python train.py --balance_loss=0.0137 --head_dim=64 --norm="layernorm" --norm_eps=1e-05 --lr_head=0.0069 --grad_clip=1.0 --decay_fraction=0.709
Below are experts of layer 10 (counted from 0) of a mixture-of-experts language model. Rows are named router (the router's row for the expert), up (a neuron's input weights, with its number) and show model dimensions 0-79. Each number is 128 + 32 x the weight over its row's rms, rounded and kept within 0 to 255. Numbers have three digits each.
After each expert's rows: a language model's description of what the expert responds to. This comes from a sample of Wikipedia text that the model never trained on.

# expert 15
router:125136134165133145120089133125173172157132122161126109096078161122158162144205090101148128156122067110100149167072135127157119193116120174110118087104066073165118073078128160155192174124138058115108176077125106122131126084107140207112127112
up0:117094114137138193143112100200059045163105114159160084097142164185137175103045137140075099091115151086093122121096127101166119199144146147099087157158099151151157187140161099153103169075133174156147105129115135146150169140103140198116094081
up1:109082138136088156129172075132142089133162097110112145115092115125114133100113164064143135161131110180172107095102104136113191124140163113149143141117144117146101132109133112097129139122158148172088115184165142080035088078147120114167146110
up2:138155103138119131122087116136133124055130154073165079096105111113144104128195100078110097151185106114171121159180063127120078136159139217142148113179192112185139111127139164199141087128134107131200102161179115153136118094160149134146118114
up3:087133154192096047091081157111156158145106100114157119107123181155134102106120121127103145117162091081080180134137144097141103152143156106152128124126091061166131114126189089168140161107136129074147119070144139135197037151165171181196174180
up4:115093116118128100135112148169123143144154125190166115145101148140192113105124119127099143172078079125025099169131099152182145110122070146114133112054131094078167175123225192125133104119142131126108095132160165156110114153121065093119098100
up5:149099093151116095121121124067145115117094168132130092137028094147192114109129075083140144144159114162155122063114131188179130156116088118096098115086096103161121165119123078135117118164171140157159120123117068116125092110199106128119101122
up6:109158172155116166160115180164148170110149127099152182119137151128082166174177127123102148121132087188166172156163122115107058163138090094193182151154128096142155111166152098107135082125114123106178142130146104135157148074138139144053086080
up7:155131114157141184147098164118105161142118141102180076162084154105089126131165129154140110076101157119105160145134108140158076220078109125102111093128071099143107121087139139113172165120131152109120148120086111165110045125096151024090184133
up8:073131174105112144152148089154079115135158128126161110120125135074162105176125097119122119121118119140099126201091157120123081157147130183123085126115168095190122099183169124030124138110155123181196105150129164194171127087130164127137142088
up9:124119159142164124119136111062144101096131088151172185107099174092175086092170132159115159131178118193123138102154102134140126125137126141106120095081124163174126139153112113085122087113117111095167120155155126125185105113158149132063123141
up10:113130173131157146125182090125073153132124128089137076158180092146143116141153114167088128149129099085159106131170112185131184171089103104120147129184074155103116123129083123105097100080139139130140139133094106131164143139124077093094105076
up11:141158096083108125138138168129141129149167116153153126080184131171136137121092137181092144091133098142069110143110116133141164117116142152087168125104136190093149139115105155176115110176140103112069118109110107105078170085115135171134072069
up12:138095104156109097132090142122065124126141080059145076116142176143125083100167145132105183139137184170104171147101120133125189158133134121100135139090109125149155153178147159140147094120130109141117135124152140095166132106095066147150106099
up13:134153135121169157080110160168153129123118092075195097132093156170134108100120162097173142187155140134174140092085101157128114157126145147096107151092094152140153108078119125156125192056113087191129084149097125154133096119154103124106144107
up14:144092040138153116189106134178156118135089174113136108116056144092113132114104179131125136103146143151139133092125087125168134157122128098086185147139107117112161087108164109091119115147069154106139125094137122107122180093135157122112085190
up15:115167140137138140186161180127091191175139161151151141118142145149173091128112089172148161123159129092151130112108137163115104144166117135109079158113160122154159107145155117114153097098148124113115145077210207174135150104120119112148132142
up16:135128111125116125101062115085168131130138128129163128080074170105201108122118092097095111165109093170189136117139127168126163065125131156075071137131110129144163154159133103084135191162163188087175068172115151182116082186099150134143118122
up17:122162111150164159156106078102180129163112170148164081162068205100139164111138153123127128192093174222132126094160121145121138053120090091152088166081133045153155183149068110128123139091094181074150132142144136094147175147107115093117124136
up18:146143167113100161148139140147157158126056122165113102121135131162096112136125100143125041124110120095104153142086173114081082117131097138136127064089049096166050119144149142119111092085138104111118084166095122137160134124092096123144119140
up19:128133145139165170074124149031111165185070100169125110179133155096119125141130098085154109160121112116103165119168154108145122106104066133164123081119118214123103151126129083135108121119118086135127142114168142191107145070164099131085100150
up20:165127179136129117101164101183084120095116105127149083120114100122157108120063150173129114133093130178180093109116146129077118152145089102105049154139121085085148065120120153087135136127151114134135069109124143118075141107160063135139161138
up21:104082196133128096104112115176111148120155121139154127141128115107099104111177097113118125138122166117128137122168155107094092201117068150113113149147115114115174116134065085099117136077113094152126111097115067139107094131089084125111113176
up22:096164111151156126134170171126171119166157138137094104160098146091082093139123139127099154090118113134163110121135057167121102136106146142134120120145096124113107133119111182123148135128129098128130127130155222122180165174160084129112150147
up23:099112115147128118107131185100130161180094116150167122172094158218155121115147106116142113135101124119110164061107105122115129144131134077068103091070119091143111138130126157161116143101121119114107099125071121212072168119112148191180153121
up24:162124115121077081088037184121158077188151130105195097121116110145124146125104117119105090152145162137171129137123108124183085109134113116148080119100157161168176113083097103169177144130123099101103082102111106150158207081152206146163124143
up25:108101110120075150153125135169177087145132116122162113143035137125161138094163113092131108170194125156110145098156127173124055099150155112094127082140187155077174080086130161174140145060095179148153116129131142088150132114132104112061154117
What it handles: Table headers and totals

# expert 18
router:158097161113088193185081092180135139101130133090104108096109088127145164103080132113144128128123151115150115147139128147112103123150155075159116114151121130154105148131117155117152095162190172133116073148174140128148089120145063133092134106
up0:119135125117115165141090132091099113122104131117205113073090097174147082145098138121113169138108104103051107131096099078152065145134083141127129107082075094145143119141136122065110145084148101111143142114160117161093135105123176148113108112
up1:132178146124096127200158150111191086146150114120110177096135104101088162142151125109134116067087146087124125117161108128134059111135122134059068122168093073112129128142149127129120089146151185158101156175185145077098201131143129138125162081
up2:062097124141138136128143166179180139083108170167122112124129118148125161083096143138173102135084104159087119164110153157127148159102090174116171117144092116127160131063106117134152146133133118115117136187124137099102135143088137105057130062
up3:145149187112145145178115154161185180112144191125125108149074168147114133073113102109175109168163101140182123110130102111159093136071098148102136158182140056205124185074147103077111060103175160149159110128111141154133107118167088134097139121
up4:041094147161088103101158143102172160129112079150112119132080096110191157128124117120166151088147087189061144137091106152177093136154109115110158112164146124125152144165181137041152082179112109098182070082165107126173093102118143136045088178
up5:135116111104079130131078130146133116085116090092177121105143182116133075156192126109157121105140182116117155101184013146063160111192093104143130105096122105139123136149148168169142184152121075105153092091153115135099085086181093160146135146
up6:149111101096149116116153146129134124103153134126090111066114201125076162114180091133094140135113080117111161095126082103096064104111096157116134117116110132118163125120147138122131136153114085136139183171159109109106179128153136083172112110
up7:086154145189113103136098130092129112152205091113086184078066136162097124145093067111093132113096171171135129176158149133159079219158075158152097113164136074190103093122150153132137144184122102097148113172104155137121102132119114119126155128
up8:051141175099090134180108167121134121127089131102163123122151164122138071068201131116146108130106111171045120177141138129107156099165112078135133125121136168162166176118111102110092116110144019129136172092150178142155099100201129101177119144
up9:146109113130132112119115077110099182121113131079184149125117154149146122129135100141211151160159124168108125123117133157172125105169103164154138116124133102038097111140117117133145072142107064094173133122151146134102113165106087129129110081
up10:175100137145183172171127138147111122074131168087136167159049105157147093074102142156094132170102130093174156101151200123123147115099168146137139117124176112149095195102130084118084114094153096138153183171159155141124140131135073125120107099
up11:100108175177100130088084145165170123151133118100148110124133090088136183168143118143131075108165089178055123127081175147163157088195145141057112093108165132089191151082158132095079107103134114150196136177119112112170139140148101125158126138
up12:149106180153107161129073151150084160088167104141163138139130184158057128143109122157106101103092148058117078075115132129154073154126118176162208122088118123089160175150111096145109098098107106125131118109109104106168199111121134085115148098
up13:168196110068143119115140095154098161108112131106128116128130132100163152123122140110125148151132123106131117161139048170143118108228148114127145133143174074110150128197129188133164130147117160100107142205068105154164136110186111153105139076
up14:120143127158115116130133186106118179142092142109140142131134093038089115151144101095108089064120157121086065103126144139069141078161103123131129122137121128150161122171148068111136117136112144089073148045066128128142161145103161145076110160
up15:148137170134084069129164140160155118147145132120159081117145106104107113141136172131097056134121091183090127159152122049175117086149120168116150171117182064116150120110056119143125129170111106145102120113102140119113148148128083149126049142
up16:191131159158176109066094126148133192136132158142082157157099132157125097164137181144101155100130104187164097121096108128135156137171137147127144190159197103136121164111218148156182146127145146144114087168182168147086163138151174142138176119
up17:125180127082090128139218090105133152102145111130080184083098171114180114157144099141112109148132120117177143096128089176126130100123011133099159200107123142166106104150123110134148133141174116113124133114032078098143169126108130097173206096
up18:152099138156126121145069126086116160140080110111101137127142129166180111115081056093171124157137179143107114154134167172077088122112088107105141104145134128125115124140138103108116140181107139146101172157144169162127097153126083115118143175
up19:123132087075148157122140088050093147128149175090160115152135157148129156104071162119159182123120145075101113134140140178137162149159128098150153152140131136130183107152137160133095142105127076169085139161128118137100134097120048155136130181
up20:116124129140111152130135105136204120116133106178157101093158105152103091144132129167113122118126056150099162144166124100116101073126144164151132131196129127112098198115146159169202110132116110088136124145118097118117178092102117083069100183
up21:157107100183068102106115086089100168143107178121111113085196118058112110095100129138106175087137103157178173131127184111142143110104167146128147135189169083109137148095133148146100136157145173143105115180137162100090086143168101126071100163
up22:182144151139132104138205071078109124086103103075157141132090171050164132108080101090111177124143126144164169110079065153100139073162137138136118136061202177145174127144126091158123130122098132137071112101105133189104141120129105109153108118
up23:135053102113173129151117091175147099114144126108140096132112122048118162046118149134113154160102125177146114109136089105139123099116132160090143086090139160140156093184141075133110107172142105127177161131128157083147151185162164091118112114
up24:136116146123136124182147144121130119166108117102093126155107172141135116142138101113170139111079071143070141109156104147122093172143155139097115114146102136128075133124184123086057137120146148125169094093147152123130150156139109143143140085
up25:117107108141099086148126147175068044102156143110141083089187119140100127116120141107172112070138182148080092118136146122109125216092144140204135100136154156185134108146130176164112133164161152117130156162159160132093090164156095149130137102
What it handles: Line breaks, opening symbols

# expert 12
router:147073031123192171116169131168149151096131109101153091142098142076145163070097107128072161127142103176171152114158149150060132146162130119125113167185174146119147061059108117168083118152130120128079124155062140120125146099084157096094120171
up0:138153149116090095106119164098167150068114148171151136096122126191102121089115126108124130191196104127149102082097150090159102128130145164124080153204120150090122103080130089081168134059106121117142124157131131141137141120181103123194119115
up1:089114103179148113090121164161165099091140140118124102194098113114164133147124117133101133138115149135153117097149083122064124182127129098159123082098121131082137142120117092125217121093104065136142122209166153157129144106158125135077120131
up2:149088128171118174168085105133087093129116171157149093164109176149114141162037169104133122083160122093128135086169151142122113128141100089158101187187147132116123103209092092164163102139143176150117140177116147093122134098117098113168074171
up3:114171093094115123130135119108140125168120134102158177150091097180163143177131128140076154122139110152168186137109100146122127142140100183124135120132088107085176129144150079108146169156079144160100071100178144118101158175120127168111146084
up4:142098110135185136096156074176107099155119117134156114063188098097084140120087157151120139097117152173135087092113188150145148140191144175129081141104164121121124181151096139102133089128136128122095079169180136138158138154116119098069128133
up5:150163149147111131176189102221163127138128100059147132081174120116083129136205162112114096197152098143176119144140124101088156054126086149123097131076169127175114161111142116093124182115110078156177089162141114141162152163146138168070100157
up6:183121090055167128130120087164095126098144156089184060190102098112091079121091189092132115116139100138200154093114089125120100128128140159127141139139121150066107185045119126107113103113128121141095120175084135186089118086135189114126131200
up7:191197108127121164078134125140158127103092121088138102139179147135100129141160109099073143112184061119085124099129169109114063117126130169169145132178097088081044154143123120156161114159134064119160129127128173089146082135180130144073125116
up8:129186085103125117169143095197136104109099144129181153161086138049105141087079041125111125139160082145126173082136136108095147122138175102113188162148181068093052175140091111129119093146112088165113115097164131152143088205161166172133108144
up9:069171074145136040092167148165111120130092120095195169107106132144099150053099168057146157115142139154180146149129121155102082159142113189116129128086121099140110117114132139144103131114092138140088142105108144125145086115091162218072159146
up10:198127142117149100116062156123105208067127145158147162148147132144162125101166119162123085122128091190147125138106178107105181092145146176100176118141152133145150170113175111064073092172061050089182143097181086120117051157105123164113166135
up11:141153169159079154127159082192110103093144108136184105117130162172138112069176138111121112143108027117145124136165122119119127147186115137175121115108116088156162154100093099112094085158125114155142132129157115097182154085152149129097174160
up12:165135072110138119134132117159129126094179135105119136116163100135117119084136113092159072139151110095131197021128130118144088152139143079164071144147091161071112100126131123153147156112102084058175130211142171151134152156118102108069149142
up13:165117055136127125093185151162133154104120154149161088097199091157143130105153162153158134107152209130148134106104122163111134124121164110108155127120149140152188172124125114109123123110096084063054196101131115136173126106162081184115099155
up14:124131155129159083150113117148111181111113153152204066161146051175121146123144067113117137197110151132143161139130095036158072156208135151124157196125136140143105149131152180117158101112100099126153177122143167132148094144119179105154122053
up15:136121129061114116109126182209135131116167144095180155085119106224121142104110119107059106064133127192127160086107127150122084150127103123182118132127087055078078145164108075193126176171146050116161138081114139095147101102138082103099115171
up16:134145122147100076090132176118138096123166190155147148092134101118150214074060136126120149130043139182128196140117149122073133086150125081156094128137148144123150109134133138125059096147161152127111068156106112169140139100148144131155164135
up17:177143168141077127154091111092112147160119115128107108111115168146128146124151163128103120128112073139178112113076160141145130128106097102121072162104093107148138173118096060084154159064113111102115188122116142115130123145133171096147092117
up18:100079131130125128112122083098134155139120105112174148192076103120176119120135118138121154126111154133147138127130105120155097145155118121073201058153090137092149139073127124106120124097084154180103138152079110171203147095166137161121189184
up19:123124141127170130128133173123133146110144098139123134128105096097121128114155146156116138150094133121080106118107093118150087198134121165133114120140157096182094135180116163112153142046095113160177138173121112147077143136127145147098173182
up20:148133134173100145142147169124163106061107140168178110083100126086140112062155162127102118114131106109148140133142143104088108109139111089140082178150110141141145149163100114088121123160161194106109112128145185094192090100141103105141101138
up21:128165125104163142137163090144139092089143168080132109129152109129077139100108081119088139134130212168109124144138074115133177198143128120120078111158132081090132104138130118158102135176054079164105112161156065071102108124173118172092117133
up22:062187141120101101117154098103118086095167096147123117098073124121144142082106152193097205099107120150172129139136095088085158145153119116121153075128049096125130172142123129063088123167206141094115071195120137144100124112089092201116134107
up23:077090125088100140163097089117113135064115153099136138132105140120121147141159111111117170135106089201126122171094112168100128123132067084106104116118159152103075174145136171138152139108123118095137109168144135139146127123060145208150101133
up24:137102081139123146053134137163148139180120177144167149163156165141134128100129069176032116107118144131134175120090083116099127136165144144036185146096115108132154099102134203152165112165097086164149154099177158089115089124117066137140152172
up25:132069127099115134107141127188162165153118182116161103102123150111107098092075143101149121150123128107117152129148108126115078105165062119114092175151158136183174127152153067175125083122132125123115082138112192092114192147135153173125116120
What it handles: Foreign name initials

# expert 21
router:126160027107184083069195141104151064148173163156143128176097143112156131111086137178135120141130130122148128111217130174127168120142108147103113115130125181165140099131131130137124146114123135124138118111109148167126123159099157090107125161
up0:076107070104135140164122139153080078112167171113159168112150090143160181121121170118091076118097157142150111124125153128115065079135120129104120112104158150142092135127203092089104109134130142130165091102177109119118073073111126168140116145
up1:110140150165088103122168133100139175133045112137183111133152172115099102155076111107161105176105136171094080146191112091110132103161075111206092123099137089118099133105102170053097158131120158104188101151189079140203154208164139127110164140
up2:155065134076144094147127149148135078116148141198106136158160184108186143142088143126119109119148177136183055094152067120181082167144177189090175121118113124129110118097122125130131137134169123092139125210100126072148142106151119148114158123
up3:171150065066125114109157143074143137110157085099142088124130099090141093128174130214094124095118139094131122127083145135104114159182123147113159045082153114102092150091163207141172083097174102090204142112136140172094134108149167109174095118
up4:161120069148106148164147220112134154153117094151164154147193157168150123094131185122081166160117155122080167148112149154099130166137097117093078109145128105145110097102139135146164196078093162178128129148051133169126087170166114179139122096
up5:120181088105073151072118178118153067109150145202129076157158198111114164080102149138111118156117133145102160117147127159163145161140085157129127082091104084100104121114123130109158146118114159061190111159155118170097105141105128145172155124
up6:143104106140115142132167088123118137142099075136193143117092122101166103137140134140130161156157104129141113078157075145087176124127121190117125050097114161099130143184098176114144156108109135088153150158138118057091110136167158138133125158
up7:153099166078158073172067098113093065130152085126147162124152166169189135140132144120141156151154165152146117115129143162137101127116099170143120149168143200133093090154120121175057123158138164088111090151061140117096099140126220086118171169
up8:107113117108100145178069184107150122100120100081169083079161090125125127074091155120161139143127125211110119153090166076083093089175117134185152147148107079164114135126150169141119112092167130145130145131136151175160098130083108055058238182
up9:116121156113125120118082107146161194087108066139156149070147102128128158108139132116103104123058137144145178166123138100130129043132099087137132127115133105161110085098139121130151122093135085140114104086131188142102121134103122061135141127
up10:194115162135154053150065147147105122129124122150168122134134159120162171114128042104112180140069157062123061152117128142078142105096127152146148182136178093122094121164179102140165093074125164077205086195147136127134102163134101066131144165
up11:176122084136108118079095166162180099173121158086162104095132135097122154157137151129148135108134140116126132130177142195088119147105085129132129134097091056150076217142079161057148172123128107113117131085137219148152122118125110047111124093
up12:103096107087126139087159148156128092079103108115172164076120104093115187096200093134156137137150117102114153199090137135172120098097105160121120106115134109145098072164133097145174143108088175184121109144170139112134127153140105098146126075
up13:104158071151088105180145156090128121092162135129088128125179166133135149102096171107090148109125142175138123158097098139106153153090003157065141148169194128147100107096093156150154208198130123175193099136096104126130094166155141184110127170
up14:141179110172126133148118140106087080107124124115148127142102098096149192121122125135185135072151196109059138118153146138148094096090125194103155162139134082174163126145134094135165082171136168174184092177177124130189119125072113149143179144
up15:173097077106113052138143159150124170150151144163170127157068140152113065140153152139118138072145131189097124116206103183141111110084074168124127122106135135091119107156138089133138132141142078118181069101109070110123133145124158152146128113
up16:163105158131121142136095167136146093174104101161162148194135084127156153125167101153114159154167130130132119093165166140109144118147129177109091089151135125139132049134113167107166105058144141104151118132132127144152135096119116126145147107
up17:114145061147123159154115090075158071127119149132144122119087147119089110097085130113160093098133115162084095168149149078079110182097072120115164113129178065138043103188066128081185070144112116113197073126176102094199165152110194180177084153
up18:067158097136130111122123141110160129098163150149105136101112123122185136133163065073135151136109181196138182180118166155106081137114117161142141129170123156095147144122096177124068149177113132118149200122108071142082114175117132199107100068
up19:137135095092141064205079203122103163114089164105173127141154148057147081109152114121118090111140125171079152104146114093112092092151129130172094127107202150128153125171136135114153068126144107129133092087147182127164107080150151101138163089
up20:092137136141117140130110142129081092065142119175171117148130102128101118101114113112129147083135136136131148137107146100110149121156128122075165105150135132130099081134158154148164105131138117098145151078113126092184105103127151158055148112
up21:115116064118098130153095101128153147123107124140133114164113151121091092133103116134113124142103138090148080150151063180125122130132125116074161120129052135123136174129134116072153066085080118069173077089115081131213158106137174179143083107
up22:142091114089094118141121159097125073145107163148155174129124106149129119069113157151094155101103124092141122175119094102108084135137086171135167098140129104090109116107098164073068107164095134102165083120092129124132078115142082182072107147
up23:145130170143130196105110127096168112150109127104100186166133190149145178101166106135060138131096159095170163079143089147105150143192156116095171083162078150115175117116156174069114154056126148110144153109125137136067102122149120141057099090
up24:147111104180149079151115152157126163165105139087132047140163080193146106115150134119184168107111132072143110142108133109177089207132067111071125163139112065176115122129077107146110101141137135109082139141117202073083145112136094167135111171
up25:156169150130169131136180075125110106128110149102122141110145114140105174138124100141126114148157095107045133155086153094197154081162163112127059174119129107134093087136083113084155107131148093103090150076106151140159113101124088076138142114
What it handles: Taxonomic name pieces

# expert 24
router:064132141056093101093158113162140167128132102093129081117170168143146136118118087119147093153135132177072143078115136156168149095063126102175133156120106109119130159099117135180157198098112085106203153134063128158136143152171159151202108129
up0:105113094101175099091118122177083133148163120115148088118133086175159167144107160082104107127094185134089197197177161161150082122153131142168154134108063071168167128147141095114139157103130138089178125178109122088100114096170124092091055127
up1:184164100051124175122122156123153140115114140125125100110098164148101130115080177132127125115071077132212110149094135162123108167128145098135103181154104101130122162149147117141142166144160138125130140114131160131083129157122119130096133106
up2:075140119161075138131134167159133138077155150144164071142161173116134129132102152103176127136153130100170165144138129185164143101086128088066103115133138093117188135160059145088141156119078135128145129145124150090134085128124152146096131141
up3:123134066114057142136071167096103101111182113085158123140167135117150148046078171196126107096190214202087117123137163093185124140105146115136051146120157100092144122120158130107100098142159158140198182121179112160157153143118085163134102128
up4:128101181088119118091091124112141112176144172125159055124139111214175133112117118146138107143141170128163125073172123106128123116121145119138123118163115104130113166169089102122086152101096097064039150159124128097140119159164080181116162167
up5:097127134090153136125168151097083162139120125121142130085110169131084169124081121123140168106123125183152095080168168126104097117098094093170144139127143172079154084090108117091094146076110139158169052132086127068127128136119116115080111145
up6:103085140104140182087079140065111125120145172121127152094110153153155102115126119132140145187113142146061120128107075079135148106073089160102106172131125123188171134110171127149088108131131142127111175113056148099123132076071111182161156175
up7:118149130120173114146134115094091170139143087141204142139091193086156165133104062117073113108155146109048103129084090132122179107123070172063101137184133115139139082191166095164133097127150123108168125164093136152108126215122149093083154081
up8:112134131063122116099136101135127146137210122153158109149137123105127116070113150156078187137098157155130138120186096155122153101095123119116103079080093123139153157135107143089098177146078151130132161138120079184099169107182128176161107123
up9:090164117150106079155108082105106119146155194145158136107088111123160202128092131118130144116086114126132136198109147114128112104109044157177129114152137101118138107156132121124109113114110095129101129166122119110153056115053151134165088108
up10:158112124151151122093075160065110113149118159148156120134210179092136132107168114140051092114094187151134106109141130184078107155079149133155170160077175154095149150124200107095122105149139119085149110137106082174098136088108090108122132172
up11:116137071103103161139168152127108117062120152162132138116158075070131072104151093110090158136133047127054127098078187116186148098136086097119099079119168161152139122166106111111123220152174151046170079136232140133146106080143112142193141155
up12:110083100136111111127126081161157147081130163113159126118148096070127106161170137105124157157157109055154160103136144143123120142164132157204111127106200097078103132140126180130094110108135110116154133152162136095132148097148104162122161089
up13:125111129159155092161160117148145138094141137107135134172084093134195164151135091134119134092066089119154114154124097113043100133101097092121143064157097125170094097073178087115091142113177101139190163124131174128125153124181051111103120172
up14:141117158174075154113163148160160118118189159115201138160164133161115166063187057139118095098123155138111113202187103100168125097133101113153115169152093112107145187109116067101148121089112074178134181108105118109125180078122151158146116103
up15:127138098121081113139146089113099146164144089113165133116176177125130147118098098098136160132145130129115120077112097065142096118137162141129081117093070122204086123118150130164098131177124155095185115186160102108111149137119094118155105096
up16:162087178125172112178144156059132148165158131155131052094179188164150132097122149099176128154100181127071102115161155143145113134152140141089136158144112114110138171175096157137116111171142079124250168100078186139104151129132143090118135171
up17:115045123184120131129091145141119109124133121146130160143144087123147068063157072145163120169155134168123142144120142117095080111111158115132117139126097138059152140154148126112127090096150100130142122115109082156187047122128098110125120137
up18:115135154089099134127071158131139141089175144128182164086131076142124171156132119127163114143088131063140144087122156131133105160138127102137118127129136134143138069148130089121155144129200117117179123151081102119099061139179126112141056101
up19:175129153076081139112075139119153080140133153189125119126159140137121118186112158161143103084175129144129205134169102112157132124069107155163114095149106136109210110096133157093129156138140145090140131118089119103097138207167073120103176110
up20:114129162126135142109100109173163100094170189085115096112119169100087122080187159107201187158113109123150150133114140137148101102135122159063125149092099138143102069151079115092141155051092148110161119115126146092125101100181113142130092151
up21:142097148161119106170115084164107115106154136150153098097095169189157162097180107099112101174111090179129118076148084152104137133134132084159090142083129123108120094117191117070136079084156140096125192150161148150097121105155137164146154104
up22:103128159158123184094185110127144093125069117070218081170061092142139132099133035144102127096074138174147110152147122104135124076168090133152100174109135175152152142098099146095082060041124121092077110075124106110107152057197175143178143145
up23:140085175112129136122124155117094104119157116110171083089132092173135086123149132152109069153167141162114117136074119095116126165076109151130132103196130133124134124148126108117192135120123118107172110151099141080167124151137118064147146074
up24:147134101102135183098165171142084081197153123140139089115120179144153135135134182123121154129178148125189135095125178127089090147117122199124116091077144125098145065124106104152064137166115104135126074114102135095076099167174154109156078131
up25:155173075093073177059164121087170109113158124168137144117110193087138133128166151130145150085118130122167147146132110127135080168139127157182153067120143146137126095109126108106117104133142100134156106140082099082108070092100160129162129099
What it handles: Adjectives and participles

# expert 3
router:142098126085196068168130134142094173182142128106123148155110068157106132138116129195121087121099208120157142130144132095098188099084132190127166121102183125073129199163088172121124151150116071127115110098145101159086106155150120112113138197
up0:169128143116094083098107078096158135139121143168178103104119152145100138123144201112197161114105133069136110139121118106098146078111071139150174120138138140126119110166130147123157166093152117124162142149069157128111128140106150087090192165
up1:119124227113016068082173130124130160101117171125147138174121169090182087122081154131143106081150153101124072058120136070083106110082165098147121097125085103086088109162099170079162112095148141142138122168192134093152072128092122190113122179
up2:138168174082138158126120153135098104135087085121176161177201119124090155102190134174097151106104122088138195155071094136134125122138124135151131134158112098047112159140120117095149131122078072164091107098147190175158131180165075095132101134
up3:108121138093153068130108124227133124147133138102161147165122070092069095158118114130182158155140135154144175102091125117047085117124113142134133132118130117047121166122108132085130143136075120088118124167092074166127113092102127111161175154
up4:133071124073109119137152199123148142094153143142136118130078142150140145140061118097125120124090116087085120119169069133123131111151126113065079146139203105155116097089099107132142149091131138094116099123115182107139160143107121201143156132
up5:129141119090144169118156156190069176103128100133152051078143125079134151172127118184158108115173116126182153131039112117092140148206107142063111120104119133187156169117147100169141158126095117126178124140154162107101140157100104035063131135
up6:145087105110211169155178119130121147094140178139146082044129084096060127165051177132079096108163134149049218122112170195135092099123105164082178137071117071125128127103137140043065128148124118116135107172156103159130165110132184143077179176
up7:165153113093079108172184128131150123175124178087130164092129044122152118049167152171158127099085145107103152118086067058101115153104124133159135149124199180114179079125077125098155173113097167127162123141118125119178177177156147123078140166
up8:130152079079131153139089153127090111092142122125168165148062148079155119144150136143083137177189124111141160185108103126161159127172080097167112127132126115176065171095109155133127143150126144110080181171208164093133099146161076099131169155
up9:110156119113129142125132137121142102058129200073164105133132121095140169120129138130145163144130207174147172146091105101154085125133136110113111082095106131090154130135158085116235131141071100068116064128101131112148128089165126182155147138
up10:114099112089136136106094158099122114107141150092185134166142089164166146154058097125108092087079157194150160175127076188129123110167115133122107091161139134104147146077148169125129128191164148137126123163136177102129152048089151110090078187
up11:125154126073178130080110156108139160117122100133172105148091211154094130131160130125150079125182176165142031067161147098134123164144121149124095166117117137062091090131107168089073153052099146142128180125115160151109156121110173112081121122
up12:150064145195128169157174131114142107127051108127144204129124131158124074124146128133183152115131146159196128105141159140104143171091111128137073114115180114179124120116118205131169121171149114108107153131138086157120153104174116117148125156
up13:106124222079168116096093122136147139117053083190122128133091139119187107114144171129100087110102127135143176082126084198066142161128170148078115116159156087117157176100107187137126121144145086160118104168143169094113118085141117142150139091
up14:138152059138133116126146161092126161125118126069193118138140115125105158151124124115139111149144165187123151113100108165100132131160158184116137101085163128099123151116147179136121104119172095079165128137138139074151097158164115172131150144
up15:114085056187084132160137113158143133131070107165127154077118177112149026117143116108086111198136139156078170127093085104139075122116121131089142096168206121165157088085137110070152099091105175126097106138172121142107116157117128116159114151
up16:182102137087159132167135172143173056089093118087138126152065146114101151115133165113122121138129123107170201143133101115141087166127119111095087161122116146097058117118100118174135116175074137124154117136153119084185132185087150120138092123
up17:134112093100090095110138134138099105119129148125140081081148114144095114102084114135144123148127153124145170160090108126135093159161114153144116117104119099079174100119130131104172059151100107166129164139159129086152151122179108150097147144
up18:121172159178117125168134123122189092114144148156164123107145096105130140113164107113106079104136204178157187125119107110119158115153080136116146094174170095165164155125103118135111102169165131092142169138093104110132138162131136141134101144
up19:155076131123170133177136134148142119097115084171161040071136088108118129199152110155125132157127186119131133153175136118119101159127100150116044119095092080098138113125112112127148073134116097087167112144116141118157071092051148117103160173
up20:101141098105125145166119169084180171207090138158144174118111132137107150087106109080118088159107134136102122147134161115131095142159088081115132106164173127103148183146181139109145174175087127137178114175153112097108088084142127167179108178
up21:094064141128087072129139172127129141080101068150165132159118124136101144089137138107114142055165193122092186182117062151172112134128066095068152064102143146209043100066116094181119128117101179125204096098102096134097082176179100161073132167
up22:169141097126145102188161134109196127143123202124164133156113103186168093124094133091085158140143140165120170149132174147098055106106208103139140124167112161052125169138123139186114128177159124100109064093035161084087106068147120095114126170
up23:094133107149093053146168151127090142113125152144113091142151040093171086054145106134135100146135117149137103140135056140100154124178109116131177111136115109122160182118162195067129145131112101161168093113157087160101145122198185126143132122
up24:167116199087102126134092178111161150103134175080167094113155082092075155108082114216142114150088181150169118095080142137105131184124113096082157069136143132138133085122126117109108086134145146147085097111117136109133115126160153117122148198
up25:134128137154067087160090094144137133152149082139154125120123070138176109098159121111066149150107122122137160077133193109158145167164130158132076155107138117082202167101082039126070081084168155135141085179153082100159106024117078135153107157
What it handles: Place-name word pieces